Experts of a small language model: 32 experts in each of 10 layers.
Below are experts of layer 3 (counted from 0) of a mixture-of-experts language model. Rows are named router (the router's row for the expert), up (a neuron's input weights, with its number) and show model dimensions 0-95. Each number is 128 + 24 x the weight over its row's rms, rounded and kept within 0 to 255.
Before each expert's rows: "gets" lists some tokens that make up at least twice as much of what it gets as of all text. This comes from a sample of Wikipedia text that the model never trained on. Tokens count by the router's weight.

# expert 21
gets: "c", " c", "ec", "C", "p", "uc"
router [111 133 127 124 136 117 137 139 129 118  91 140 156 113 186 111 155  95  88 110 119 151 136 113 128 119 116 121 146  86 105 156 107 105 131 143 103 138  86 122 116 146 136 176 115 147 126 126 117 130 140  82 114 168  99 157 159 107 172 174 126  80  91 138 115 137 166 107 103 145 127 158 134 134 130 130 117 143 123 139 131 104 110 132 128  75 146 145 141 191 186 116 119 118 159 117]
up1 [114  67 103 142 146 136 135 120 144 141 126 130 133 134 125 128 112  90 123 157 127 115 124 128  99 112 135  89 130 117 151 140 126 176 178 116 125 139 104 121 128  92 120 146 162  86 100 116 142 145 140  86 108 124 110 145 138 177  89 115 136 113 118 120 111 130 106 148 116 160 159 178 131 122 130 152 199 143 140 103 164 103 126 131 110 119 146 123  69 101 134 133 131 179 172 139]
up2 [112 140 138 125 181  63 153 144 161 135 153  96 138 145 140 109 174 103  88 130 131 107 103 129  96 139 141 142  88 115 151 146 134 109 133  84 137 114 134 111 124 158 165 143 106 120 113 118  73 143 126 145 142 102  88 149 138 131 178 108 158 104 125 123 137 135 117  95 130 119 103 150 113 172 165 140 115  84 124 129 139 132 107 153 150 104 128 166 153  97 141 143 115 124 109 169]
up3 [139 112 147 138 126  95 147 124 133  80 110 118 166 116 156 111 161 136 121 139 129 112 146 149  77 124 118 156 132 133 129 195 140 119 110 110 150 132 170 126 144 133  97 181 112 138 101 157 127 139 141 123 107 136 116 113 116 123 161 125 111 116 106 157 147  87 108 173 198 133 105 121 112 100 110 127 127 147  75 122  84 129 161 152 127 112 152 143  98 111 151  83 118 100 121 133]
up4 [ 98 127  94 103 148  97 111 117 145 112 131 106 103 127 156 124 126 131  97 104 163 164 173 121 136 131 109 145 113 136  70 137 116  99 144 112 102 135 119 159  83 139 137  76 107 160 133 168 108 177 163 140 141 126 102 133 135 139 156 125 120 127 137 144 117 108 110 136 141 203 163 110 102 109 164 114 133 161 153 138 126 100 174  88 138 128 146 119 128 151 116 136 105 134 125  95]
up5 [157 114 120 150 162  92 114 152 100 118 103  90 152 125 141 154 139 107 129 114  94 145 141 174 135 174 157 130 132 134 115 153 118 113 115 108 111 102 130 130 126 115 156 120 143 113 115 154 113 139 174  91 121 125  99 124 173 105 125 111 182 121 137 118 170 121 145 163 136  88 119 174 144 122  93 131  95 142 119 119 128  90 179 127  81 104 153  93  83 139 144 133 155 137 112 106]
up6 [ 93 173 152 122 128  93 138 155 137  85  96  56 115 167 162 131 123 134 119 125 108 172 115 129 158 102 106 109 122 139  92 164 123 156 144 131 112 100 170 120 134 138 113  90  98 120 116 166 143 153 139 100  91 120 165 144  85 155 121 134  94 106 161 149 129 140 119 139 129 141 130 112  82 141 151 133 115 150 132 161 154 133 167 128 149  96 123 126 103 137 101 115 149 120 135 109]
up7 [186 146  86  84 129 134 131 129 128 121 112 133 128 138 137 140  85  83  93 122 140 157 142 120 132 146 117 113 135 127 110 215 118 106 179 146  83 162 115 114  86 103 131 125 143 124  81 120 140 133 125 118 138 177 134 120  78 107 144 158 158 122 147 130 124 162 149 121 130 168 132 109 135 131  96 152 110 128 167 124 118 126 122 127 136  96 138 104 158 115 125 146 106 133  99 143]
up8 [ 96 144  98 152 149 129 153 127 149 115 137 125 150 132 218  99 146 115 126 170 115 159 163 126 123 133 128 108 120 118 145 116 136  63 144 154 152 130  87 102 160 134 142 155 138 114  90  88 107 148 151  92  91 119 114 131 130 100 117 121 116 104  95 133 109  98 149  91 110 132  83 166 157 136 147 145 117  99 137 137 159 109 112 144 126 134 133 123 160 116 139 145 161 109 118 149]
up9 [ 81 144 134 100 140 127  91  92 146 123 123  99 120 109 135 112 134  97 113  80 134 146 147 146 150 122 171 118  69 109 124 127 152 142 119 127  74 125 138 123 101 155 189 140 139 112 112 125 113 141 151 131  98 117 140 159 159  88 134 109 102 130 115 115 151 124 166 150 149 174 149 136  89 165 164 155 110 121  83 121 117 110 132 142 138 137 130  99 163 150 159 157 113 158 137 121]
up10 [145 153 101 125 105 144 149 118 109  90 111 100 159 153  93 113 140 131 102 150  70 106 119 140 133 196 134 146 132  93  96 172 133 141 114 121 102 113 110 126 157 121 134  86 124 134 117  69 124 104 159 143 108 144 145 180 130 128 137 139  99  99 122 136 124 114 152 106 117 144 123  73  99 137 137 138 143 132 155 148 150 139 102 140  98 118 176 115 133 151 154 102 133 122 138 173]
up11 [114 130 121 132 149 125 196  74 130 155 126 124  90 109 145 184 126 117 104 113 104 113 197 109 141 113 105  81 198 119 106 123  97 113 154 107 127 109 118  99 120 121 177 117 139 137 121 149 120 131 156 139 121 142 126 137 134 136 167 138 146 112  91 130 163 140 174 106 100 126 155 131 127 134 137 151 124  98 115 159 133 116  88 112 104 130 132 131 121 137 151 109 111 127  98 106]
up12 [177 139 142 154 139 135 111 140 131 141 102 127 116  97 135 135 147 123 143 151 168 125 144 111 151 136 111 108  70 127 156 143 142 118 103 151 116 110 184 135 102 141 144 123  82 128 147 108 115 157  80  85 149 113 111 182 126 142  86 124 123 134 132 114  94 134  96 139  94 162 129 138 161 124 105 122 124 153 112 151 111 186 121  84 136 114 113 123 111 144 161  88 118 159  91 110]
up13 [138 134 156 136  95 126 133 102 153 141  98 128  95 129  94 100  80 113 129  94 147 133  99 161 134  93 133 156  89 131 182 163 146 129 129 122 139 122  83 138 103 117 129 170  72 154 122  82 146 120 127 126 128 141 149 128 138 125 127 129 111 141 128 142 132 152  91 129 134 138 134 134 120 129  99 184 129 108 105 144 171 141 141 147 112 173 158  99 134  95 178 138 113 170  90 120]
up14 [130 136 128 138 138 165 132 126 150 143 130 131 102 127 117 156 123 138  99  88 105 141  81  88 121 117 151 143 114  74 130 100 152 118 173 108 161  84 152 190 160 105 111 116 149 124  92 135 126 162  94 110 103 125 135 124 126 130  97 152 117 102 136 134 176 118 144 114 112 163 121 130 110 109 138 133  91 123 132 156 145 102 100 143 155 106 186 149 129  84 152 111 160 126 162 124]
up15 [134  97 126 161 128 110  79 108 178 110 130 113 109 107 125 137 127 156 103  92  99 141 109 121 156 125 103 141 162 110  92  85 144 115 122 150 148 134 118 114 110 120 158 167 107 148 162 130  91 136 140 101 135 158  91 111 159 120 116 143 160  99 155  73 130 149 110 110 153  74 134 141 147 132 189 126 137 153 124 125 137  67 132 143 169 127 119 130 151 119 123 143 111 153 140 116]
up16 [132 137 108 147 132 104  85 137 101 112 105 131 155 123 118 144 151 125 127  84 100 112 106 149 113 138 123 130 168 131 136 133 115  96 137 124 153 114 133 189 145 184  98  90  89 151 119 111 130  99 134 100 116 104 140 156  75 125  88 103 156 128 127 144  76 164  97 158 142 175 166 117 140 155 161  98 127 155 105 137 109 148 114 123 147 121 173 139 111 153 142 145 140 121 119 119]
up17 [138 107  97 129 116 102 133 112 140 163 122 129 144 133 105 127 124 140 159 123 131 137  96 113 128 125 140 158 127 125 153 155 118 113 145 128 134 122 102 116 139  77 169 121  77 162 142 133 126 117 103 111 136 193 145 184 135 120 155 110 145 147 126 153 132 106 105 102 158  79  90 125  84  88 163 155 108 116 163 142 170 161 127 125 149 115 126 109  96 134 169  86 131 129 141  81]
up18 [102 143 158 118 129 104 122 118 101  89 136 136 124 150 119 124 113 116 115  89 135 105 150 147 127 166  80 139 189 131 128 112 142 120  77 138 140 136 105 163 103 142 119  55 161 146 154 130 118 156 108  86 120 144 121 144 166 118 123 143 120 118 173 116 141 104 125 143 168 119 139 163 139  90 184 121 122 120 135 123 115 135 106 126 150 132 139 131 107 158 171  96  95  92 148 134]
up19 [161 128 170  87 131 123 138  98 109 149 121 131 146 127 151 109  91 105 115 127 118 114 130  98 146 131 119 104 138 125 153 154 104 148  97 136 146 114 113 143 158 119 136 162 106 145  87 148 127 142 125 112 105 147 118 164 123 109 141 169 118 118 139 169 105 100 172 126 153 111 100 167 113  59 123 185 105 157 116  65 126 132 109 133 132  95 107 121 106 130 167 153 165 112 147 138]
up20 [132 112 147  96 136 112 114 126 133 124 104 139 172  89 120 124 148 136  98 121  99 134 140 133  78 138 148 107 108 126 134 118 100 136 134 129  72 137 125  88 110  98  98 180 126 181 123 120 168 134 103 137 137 172 143 171 126 152 145 104 122 121 113 140 161 160 108  92 146 176 155 164 113 109 135 101  95 113 140 122 130  88 131 122 151 136 136 152 114 144 198 124 133 114  95 128]
up21 [120 155 100 188 135  81 102 132 148 142  82 107 116 165 115 135 140 174 116 146 128 113  75 136 119 135  94 109 151 111 115 138 111 152 101  93 143  82 184 131  93 170 139 145 112 152 128 121  89 146 130 105 127 119  67 161 135 119 113 139 131 100 121 139 146 109 110 133 139 149 134 129 154 146 162  91 115 136 140 108  87 137 152 121 104 137 111 134 154 125 141 126 135 139 163 156]
up22 [137 120  99 148 101 111 122 118 113  79 124 149 138 163 171 113 172  88  99 102 161 122 139 135  93 131 110 117 127 153  93 127 145 126  99 129 128 181 126 129 139 152 135 128 143 100 114 165 147 171 144 124 170 137 175 140 145 134 150 118  93 147 105 111 154 132 168 115  88  99 113  74 143 116 138 153 125 128 130 135  86 108 122  99 122 103 145 111 134 126 192 147 130 128 100 101]
up23 [165 149 107 166 129 134 104  94 155 113 176 102  97 106 138 149 158 130 106 111 118 109 147 120 135 125 132  87  98 107 132 135 126  83 117 121 107 119 187 110 137 163 127  86 133 131 101 137 135 115 154 142 157 135 119  90 144 126 144 120 111  99  67 128 165 137 105 108 182 163 129 114 107 140 143 161 148 175 173 127  91 126 136 133 114 142 157  78 129 129 117 146 122 134 131 120]

# expert 26
gets: "20", "19", "–", "18", "17", "16"
router [137 197 151  91 118 123 143 112  86 116  89 124 154 121 118 137 100 128 133 103 137 125 109 142 120 140 181 134 152 107 131 125 132 139 177 132 139 101  85 111 107 124 155 128 124 173 128 109 122 130 182 111 103 176 104 161 106 145 100 117 117 132  91 140 125 123 141 108 101 141  83 101 134 123 107 124 125 150  69 140 120 154 153 139 147 145 159 118 100 163 131 130  80 131 109 145]
up5 [145 139  79 150 145  97  90 136 103 121 133 112 141 160 110 177 132 131 149 106 145 102 112 147 158 122 172 104 128 138 137 125 136 144 155 133 135  86 128 112 100 171 105  98 145  85  99  74 109 157 150 149  88 112 161 172 101 149 104 141 140 113 152 122 128 163 138 142 108  90  93 106 135 141 162 162 130 145 141 110 127 132 111 128 112 163 108 128 131 113 130 131 184 158 114 113]
up6 [126 166 137 159 137 125 100  87 150 141 108 144 103 120 146 114 142 130 117  83 105 135 137 120 156 138  93  94 117 124  72 149 137 142 168 122 111 104 135 119 164 101 152 129 135 119  92 167 156 159 142 101 122 104 121 138  92 110  93 121 120 107 132 100 153 107 137 115 133 138 100 145 116  93 172 129 116 148 101 162 118 118 197 116 147 120 147 124 167 141 117 132 179 139 183 136]
up7 [141 144 111 108 128 143 119 139 137 125 146 121 128 154 173 138 105  90 103  95 175 168 151 160 127 138  90 115 140  81 140 106 141 164 118 119 141 111 170 113  76 137 145 124 151  89 163 123 127 154 161  96 118 120 147 121 147 112 119 183 140 169 118  98 106 162 106 140 116  73 115 130 140 141 108 122 122 109 148  88 120 120 127 102 113 165 105 108 133 161 150  89 127 107 106 142]
up8 [131 135 159 131 110 138 169  88 147 109 149 123 121 142 105 124  62 162 109  73 137 129 128 124  96 116 110 121 103 150 120 138 200 141 153 140 146 161 112 142 141 121 122 125  97 159 123 195 111 123 118  99 175 124 138 155 119 113 119 123 103 142 109 100 147 146 144 119  91 116 119 129 114  98 106 131 114 131 122 155 116 141 153 162 145 112 119 106 180 140 107 125 110 168 127  87]
up9 [120 188 168 136  99 132 125 107 117 116 127 118 150 107 126 116 117  97 151  82 122 134 109 101 157 144 120 138 135 118 168 120 122 104 137 153 165 125 107 151 116 107 163 172 133 137 142 125 123 158  83 147 121 113 125 139  98 157  92 109 101 108 178 128 132 102 130 138 112 100  96 113 162 137 163 166 102 112 138 100 134 168 109 116 156 128  96  98 114 108 166 144 123  94 123 188]
up10 [119 139  87 119 206 124 114 122 170 127 106 127 148 115  96 116 103 143 162 121 130 139 135 127 151 141 130 129 131 113 120 138 155  91 136 110 150 159 101 150 113 114 136 133 124 151 125  77 148 146 109 116 127 140  97 150 125 101 124 110 180 170 139  82 100 127 121 120 150 127  77 135 120 191 166 115 119 140 132  93 113 167 152  94 145 107 141 118 103 164  94 114 153 115 111 144]
up11 [131 130 111 122  97 146 150 117 124 104 154 105  66 116  77 128 100 131 145 131 112 109 100  86 126 120 114 133 105 135 141 151 156 170 145 122 145 136  84 156 152 100 121 122 125 156 115 139 113 138 140 103 125 128  76 165 132 118 132 103 121 138 165 140 142 160 116 112 134 137 132 185  77 131 142 182 131 171 128 121 182 137 120 109 136  86 137 152 113 136 104 151  86 135 117 160]
up12 [133 112 103 142 125 178 143  91 127 123 116 141 125 140 109 114  64 151 145 134 121 128 100 134 103 127 102 165 102 103 101 128 153 135 168 130 175 105 139 135 155 129 123 153  79 121  60 132 111 133 136 122 116 160 160 162 156 127 131 127 106 131  93 109 150  72 120 147 146 111 109 139 112 118 105 175 120 136 155 117 129 150 135 100 129  99 139 162 165 132 161  91 150 147 141 101]
up13 [147 116 100 148 114 117 149 136 170  80  98 130 120 103 144 132 124 118 114 130 122 134 145 123 103 124 158 151 157 168 126 139 147 166 145 155 143 123 126 105 116 103 103 123 103 162 150 134 127 115 128 141 124 162  99 112 136 117 143 118  73 122 143 151 133 125 153 145 128 148 158 141 111 140 152 114 164  61  88 148  87 155 140  94 142 155 103 125  92 197 127 125  77 118 117  88]
up14 [105 159 130 130 172 130 151  96 148  98 139 117  92 123 131  96 165 136 129  92 132 134 120 109 126 106 100 141 149 165 137 134 135  83 148 125 132 150 168 129 127 112 143 127 122 128 160  79 144 135  89  85 135  83 144 133 129 179  94 158 119 145 123 120 130 134 123 100  94 155 165 137 107 107 146  91 127 102 106 141 119  90 174 126  75 153 142 145 174 146 123 139 170 115 123 136]
up15 [ 84 134 133 158 138  89 132 119 120 127 117 155 172  68 147  93  96 110 149 107 156 135 119 160 145 136 148 149 116 120 132 132 120 163 111  84 136 145 155 139 135 127 141 195 119 103 140  93 127 114 125 109 100 117 105 151 124 112 168  97 100 168 143 140 114 148 137 115  83 122 109 123 130 112 134 116 135 153 135  97 145 156  85  74 183 129 116 143 118 117 132 145 123 144 156 165]
up16 [ 76 119 104 164 128 138 132 120 121 144 101 111 135 160 120 119 113 121 117 138 130 179 143 137 123 124 120 166  89 121 117 152 122 127 104 160 129  91 114 129  80 183 105 122 123 127  75 148 126 131 130 120 124 124 139 149 185 105 151 121  98 130 150  92 151 100 109 121 134 172 110 172 151 109 118 110 139 152 124 129 121 200 115  92 114 130 119 117 155 111 141  97 145 184 122 144]
up17 [136 160 109 126 128 166 104 170  96 123 111 130  97 104 138  90 138 138 140 109 141 142 129 114 149 121 117 108 101 132 109 160 129 116 157 101  90 152  75 160 175 139 109 124 146 136 148 108 141 128 160 120 141 145 123 103 146 106 114 142 152 107 106 125  83 112 161  90 109 134 142 118 142 109 121 127 143 107 118 110 100 103 105 120 131  97 182 182 200 162 101 128 130 145 121 163]
up18 [122 152 141 106 119 123 108 152 115 153 115 107 126 109  86 144 125 162 152 114 130 191 131 109 115 136 139 144 135  73 131 171 101 111 151 134  92 135 104  74 108  96 127 151  87 122 112 108  84 126 138 134 122 151 119 127 142 147 102 148 153 150 135 114 143 137 110 120 118 106 129 136 103 102 150 118 183 123 106 142 127 172 180 159 161  90  94 121 112 139 151 150  99 133 144 172]
up19 [ 81 145 116 119 124 123 111 108 140 147 176 121 146 103  79 159 129 142 157 144 119 100 139 139 168  57 109 142 115 174 121 171 167 178 119 137  96 110 150  94 114 137 149 154  72 130 133 150 113 174 113 117 140 126 130 117 102 100 114 139 134 127 147 114 123 131 183 120 121 168 115 113 119 112 134 137 155  94 113 145 120 133 119 160 152 115 120  99 119 129 125 127 141  92 107 142]
up20 [150 118  93 148 117  99 100 120  98 149 133 137 121 138 126 102 130 170 164 163  92 123 128 136  92 104 122 108 154 114 129 184 146  98 137 169 150 135 100 129 110 165  86 114 145 171 169 158 111 122 136 108 121 170 125 140 131 142 130 119 147 159 111 186 118 115 153 100 120 153 129 132 110 143 145 112 151  94 123 114 107 133 105  82 134 153 154 128  86 142  97 114  95  84 116 138]
up21 [126 139 174 147 157 161 132 117 136 118  88 120 130 183 113 170  89 156 138  93 117 136 113 103 122 114 142 115 153 127 136  79 129 114 166 114 142 153  77 122 121 152 124 110 170 139 171  67 119 118  98  95 165 135 126 151 114 117 130  91 123 150 120 130 192 130 111 113 113 172 146 106 146  81 113 124 149 109 139 133 127 153 136 112 150 111 139 114 151 143 121 121 109 114 111 123]
up22 [119 149 117 120 140 110 117 135  72 107 127 144 102 150 142 103 157  75 141 138 101 174 120 140 113 151  60 127 125 137 122 145 129 148 129 109  81 125 142 121  88 152 114 171 126 147 112  98 145 155 166 151 167 140 154 142 105 155 105 108 160 147 142 116 101 150 136  86 119 110 105 105  95 135 159 135 141 146  97  93  93 124 114 179 108 128 155 114 132 122 157 119 145 145 139 103]
up23 [179 167  91 140 188 102 110 108 127 120 112 119  75 145 102 124 124 100 112 143 117 134  78 125 127 144 175 179 146 116 115 147 117 145 114 128 103 107 136 100 172 143 107 119 116 135 121 153 109 133 122 176 148 152 157 135 108 144 138 115 142 145 124 113 158 146 104 141 128 147  99  98 138 148 114 133 104 121 150  78 125 165  88 141 142 147 123 120 102 179 140 124  90 137 118  98]
up24 [159 160 148 155 150  71 135  77  91 155 117 146 146 114 146 146 162 124 111 127 129 109 112 108 117 123 136 134 158  95 114 120 125 154  93 173 136  77 141 123 114 131  98  85 133 145 126 172  88 145 125 106 147  85 138 148 176 116 121 128 100 128 126 117 123 167 157 154 122 121 105 133 115 177 115 127 126 140 123 101  95 177 170 118 121 165 114 143 133  90 132 107 127 124 129 113]
up25 [129 112 108 147 132 108 106 126 115 133 104 144 129 113 151 166 110 154  99 130 117 123 150 159 124 169 141 164  98 149 158 116 149 177  89  90 134 101 106  99 153 108 165 110 110 130 156  72  82 145 111 117 161 171 133  96 164 116 144 137 142 119 125 123 105 155  92 118 121 157 130 156 103 124 154 109 101  83 104 151 143 106 104 103 132 161 107 153 118 148 112 140 131 177 137 130]
up26 [113 173 127 105 154 106  91 134 122 131 116  98 131 110 108 138 142 133 140 127 106  75 138 111 169 136 139 130 125  98 108 112  91 102 170  90 134 122 138 137 130 112 141  87  92 147 149 140 141 143 173 129 111 132 135 157 119 113 120 104 125 134 112 140 128 153 115 144 147 146 105 152  77 123 102 124 182 120 148 133  58 172 181 146 137 125 105 131 130 156 186 159 118 136 113 131]
up27 [108 123 119  91 125 121 127 105 132 114  95  88 106 122 159 192 122 164 144  91 105 132 137 128 112 131 122 143  72 139 198 116 108 173 110  92 114 138  93 143 129 153 103 148 116 125 117 164 132 145 170  95 151 144 141 118 147 125 171 109 118 155 124 172 151 121 147  94 153 124 125 135 110 120 101 101 115 104 120 126 136 100 144 113 169 150 112  88 151 162 115 114 141 129 114 144]

# expert 30
gets: "r", "n", "b", "l", "h", "d"
router [137 124 109 109 160 117 147 130  78  96 173 117 133 129 107 114  92 154 140 118 125 128 166 151 111 113 125 154 161  36 143 104 123 105 128 138 102 123 115 142 102 166 170 132 127 124 110  92 168 157 114  75 107 122 107 144 141 110 151 128 112 123 106 124 143 113 145  95 136 186 127 112 126 121 164 170 107 144  89 133 124 141 120 131 153 145 151 121 148 137 135 137  99 123 101 152]
up0 [ 89 134 124 158 145 121 182  94 115 122 147 147 141 138  87 132 133 178 138  94 138 170 121 179 100  93 124 157 136 103 112  95 132  79 138 148 114  96 102 149 129 144 124 141 123  96 104 121 106 141 127  98 135 119 119 139 120 137 143 145 139 144 155  84  92 152 127 128 127 115 160 173  97 171 154 121 137 117 115 167 157 115 115 118  84  78 144 146 144 145 144  92 131 136 141 146]
up1 [131 150 133 128 126 134 141 149 148 121 117 189 138 148  88 108 122 171 127  94 128 121 108 151 109 189 128  61 119 121 186 106 149 146 113 160 138 161 130  91 145 164 145 117 138 191 123  79 129 100  78 117 111 134 105 152 126  97 145 149 132  98 136 133 144 108 130  95 138 100 120 107 131 108 137 130 114 151 119 118 131 126 146 116 176 108 140 123 149 120 128  97 104 119 131 124]
up2 [118 124  98  98 163 182 152  99 154  91 121 152 141 142 150 110 101  94  94 122 119 157 124 165 119 153 147 103 129 177 128 155 152 122 144 137 126 126 131  96 142 135 116 126 121 136 136 160 133 114 150  91 119  98 121 124 106 104 168 128 168  75  85 167 123 109 132 147 123 164 138 141  91 112 111 149  88  93 137  99 118 124 173 132 164 151 113 112 110 105 159 137 113  99 152 138]
up3 [155 136 107 153 115 112 124 123 156 182 147 133 157 136 108 122 113 148 136 101 122 169 108 128  91 153 143 112 131 135 145  88 143  97  89  93 155 119 171 173  79  95 152 146 110 109 105 115  93 132 105 104 120 143 130 115 152 145 106  86 139  83 144 134 151 139 148 126 103 122 121  91 162 142 143 142 108 131 129 144 119 131 133 105 132 131 140  83 119 133 119 173 128 140 187 177]
up4 [144 156 101 171 128 123 114 113 127 123 173  90 121 156 172 149 149 141  77 106 165 140 161 149 142 110 161  98 110 105 171 161  95 112 115 148 116  86 113 137 118  89 118  94 137 122 120 120 129 100 120  80 102 124 138 169  92 101 127 111 155 119 103 152 145 144 106 119  98 146 124 155  93 159 144 144 166 151 100 115 124 141 137 131 147 138 136 170 113 111 165 119 100 130 123 145]
up5 [126 185  78 127 125 123 156 113 127  84 151 149 120 151 120 131 131 144 178 137 109 132  91  94 134  92 111 103 115 136 144  99 143 133 193 136 113 131 113 144 119  93 116 149 143 133 141 108 186 179 161 149 135 114  90 149  85 142 130 120 106 140 150 103 118 121 114 104 119 178 150 150 114 156 143 164  77 122 131 101 138 132 109 133 113 106 109 136 110 127  95 128 135 139 108 131]
up6 [139 126 141 110  92 148  92  72 175 117 140 147  89  88 162  93 136 132 134 145 145 125 122 128 134 140 133  89 140 104 166 144 130 133 149 108 163 124 113  91 115 118 130  99  84 109 106 111 149 124 131 129 118 115  99 161 134 149 121 168 118 130 112 166 104 122  91  95 141 160 154 155 132 144 101 171 119 188 108 137 109 100 132 158 138 105 138 156 118 142 163  86 123 150 156 136]
up7 [ 82 118 116 105  73 138 125  93 152 113 158 133 102 154 124 120 123 102 129 107  75  99 103 148 110 119 157 151 134  97 151 111 113 107 162 123 114 128 125 168 126 125 102 142 134 168 178 107 112 185 110 133 119 155 130 130 139 156 139 100 104 130 132  99 113 106 147 154 160 116 101 134 143 168 180 115 118 146 104 114  88 173 116 144 110 121 145 102 135 158 147 106 156 140 118 157]
up8 [123 119 130 127 171 133 147  94  78  99 131 172 147 115 137 138 112  87  91 106 128 147 181 128 149 109 171 121 126 112 114 112 148 126 128 155 124 125 119 153  93 168 114 177 144 121 135 109 162 167 126 123 102 122  85 122 139  87 184 138  91  93 136 154 167 125 111 126 144  97 118 115 136 146 154 154 119 112 139 103  85 138 138  77 132 110 127 147 124 131 139  90 134 116 144 116]
up9 [164 126  92 104 135 128 136 147 120 124 112 134 113 123 161 115 152 142 131 134 152 132 129 106  25 109 151 131 159 113 128 115 153 160 156 153 137 118 119 151  94 131 138 105 199 139 141  99 144 102 107  89  83 149 110 116 107 119 132 124  97 114 121 130 101 123 152 130 117 102 126 147  90 126 127 171 134 116 143 160 138 141 130 142 143 166 150 167 115 137  91 161  93 141 119 122]
up10 [ 95 143 141 122 114 126  91 106  80 142  98 128 162 132 133 142  90 113  98 141 114 124 141 132 127 120 146  97 127 121 136 106 125 175 126 123 145  66 131 161 119 145 142 145 150 125 105 129 137 157  76 104  81 151 134 143 176 131 115 114  96 161 129 115 118  75 126 144 119  99 183 139 135 160 105 104 152 124 117 145 156 105 129 148 148 129 132 156 118 120 167 101 173 153 151 165]
up11 [146 188 114 134 132 105 150 110 122 144 139 133  73 127 116 119 105 147 126 100 101  99  75 130 141 104  91 157 153  74  95 131 137 135 164 135 143 104  61 138 103 124 134 140  78 129 101 139 135 130 143 157 106 111 131 138 151 167 129 141 122 149 127 115 115 157 154 102 159 155 134 129 129  87 160 154 101 106 138 107 165 113 150 123 152 155 165 140 151 128  91 136 123 120 153 125]
up12 [195 159 152 140 146 132 137  79 132 139 170 110 114 111 134 154 106 140 149  90  73  94 129  84 115 109 151 126 112 126 144  99 105 136 174 130 135 122 103 140 141 131 112 147 110 112 106 149 151 157  81 110 106 122 157 154 147 124 138  83 128 155 119 141 108 126  94 112 137 151 106 145 105  87 170 123  93 163 119  99 150 165 134 135 131 150 120 120 145 122 157 134 124 143 136  85]
up13 [131 169 158 126 117 119 154 127 126 121 121 115 129  82 130 116 111 155 145 113 130 128 163 103 144 103 128 113 186 145 153 160 142 134 122  93 150 114 143 116 113 158 170 125 113 201 100 116 153 137 181  67 126 110 113 108  99 114 113 132 148  92 136 152 131 133 143 138 130 125 134 153 145 135 124 154 108  70  95 108  99 107 135 114 103 106  91 170 101 115 118 159 125 144 111 119]
up14 [129 133 146 128 118 144  95  94  80 168 121 146 128 143 108 120 100 102  82 113 110 153 122 127 104 111 114 105 123 106 147 171 157 143 140 127 118 141 110 149 153 170 151  95 120 157 127 158 139 142 137 111 108 123 138 108 143 136 136 117 107 101 104 107 123 126 134 103  89  73 129 149 123  94 150 128 164 139 147 124 150 179 159  60 118 175 157 151 153 148 162  82 109 122 125 133]
up15 [159  90  97 126 136 118 153 139 140 101 131 126 158 109 117 137 110 102 103 131 138 126 109 104 141 129 156 155 127 123  97 124 145  83 104 125 111  94 109  89 108 118 108  93 111 116 123 121 115 135 150  87 137 144 153 108 119 136 110 168  91 104 121 173  94 120 163 121 118 173 133 180 173 137 150 186  76 135 172 120 138 141 163 144 135 127 116 133 147 132 136 118 156  95 173 131]
up16 [130 145 114 131 149 137 128 112 116  72 149 128  86 194  65 131 131 144  83 129 107 151 150 142  86 127 166 135 148 133 152 122 123 142 163 132 134 128 122 117  79 138 148 109 113 136 105  87 129 154 129  93 114 122 109  95 104 147 134 161 135 113 146  99 132 158 114 167 113 147 151 103 124 160 128 129 140 119  91 144 112 121 108 138  80 124 187 148 162 121 102 125 141 123 152 151]
up17 [114 131 129 116 137  82 150  88 130 105 162 112 148 155 107 177  96 128 122 164 138 124 105 110 114 118 128 160 142 133 130 119 118 173 127  91 137  75 131 152 155 101 130 124 156 136 101 112 146 147 102  96 114 140 130 101 103 128 153 166 170 132  96 135 112 160 121 161 120 176 115 114 114 134 156  94  92 145 103 142 107  88 138 129 113 123 140 117 114 131  89 101 174 149 167 168]
up18 [132 179 144 160 126  54 124 122  51 104 161 168 174 155 135 117 132 163 133 122 129 107 144 135 124 135 127 107 147 123 114  81 149 138 144 162 101  96 139 130 130 138 160  92 135 114 113 108 160 122 125 129 163  93 138 138 121 156 143 108 155 118  91 144 135 145 132 120 123 113 110  82 123 115 110 125 131 165  97 121 124 144 105 103 110 145  89 117 155 145 117 151 165 145 114 114]
up19 [121 108 115 148 141 142 144 155 119 149 128 101 178 191 140 153 157 117 133  98  79 167 125 127 130 125 117 144 123 160 155 142 144 131  89  56 120 112 123 120 121 126 129 114 127 126 129 141  95 116 144 145 105 142 145 154  87 126 119 130  62 157 145 127 173 142 138  59 132 117 121 130 122 119  99 163 143 125  93 128 116 104  96 132 120 131 124 103  98 164 144 119 143 139 163 137]
up20 [162 140  93 115 137 140 107  93 122  91 122 122 108 119 133  78 141 143 164 158 149 114 125  88  89  89  78 127 132 155 133 131 178 107 121 135 170 125 136 125 154 133  89 151 118 137 103 109 149 134  93 136 134 127 130  90 116 140 144 113 152 143  91 139 102 164 119 134 145 120 107 112 116  87 182 153 126 142 148 162 138 143 146  97 117 119 126 118 135 167 166 111 118 162 184 126]
up21 [107 112 109 125 118 158 129 124 135  87 112 130 104 159 134 133 137 104 158  99 112 133 150 176 127  93 113 114 112 138 132 121 100 106 103 163 117 136  64 126 136  94 129  90 165 158 157 122 109 126 120 120  81 128 132  97 153 177 144 143 104 157 129 121  99 130 117 140 153 117  88 129 115 153 150 179 163 140 120 139 156 128 161 138 141 112 166 154 121 121  73 138  87 115 135 169]
up22 [144 111 138 120 123 142 128 149 121 125 158 108 140 118 113  90 100 118 119 150 127 144 113 124  93 159 154 172 163 118 134 145 134 129 104 119 105 177  95 107 123 149 119 132  62 144 135 136 101 125  98 108 130 180 134 124 120  83 121 167 114 162  88 128 135 167 106 113 115 168 149 107 157 107 187 129 115 112 165 110  80  97 131 139 114 134 133 115 183 144 116 144 101 112 134 147]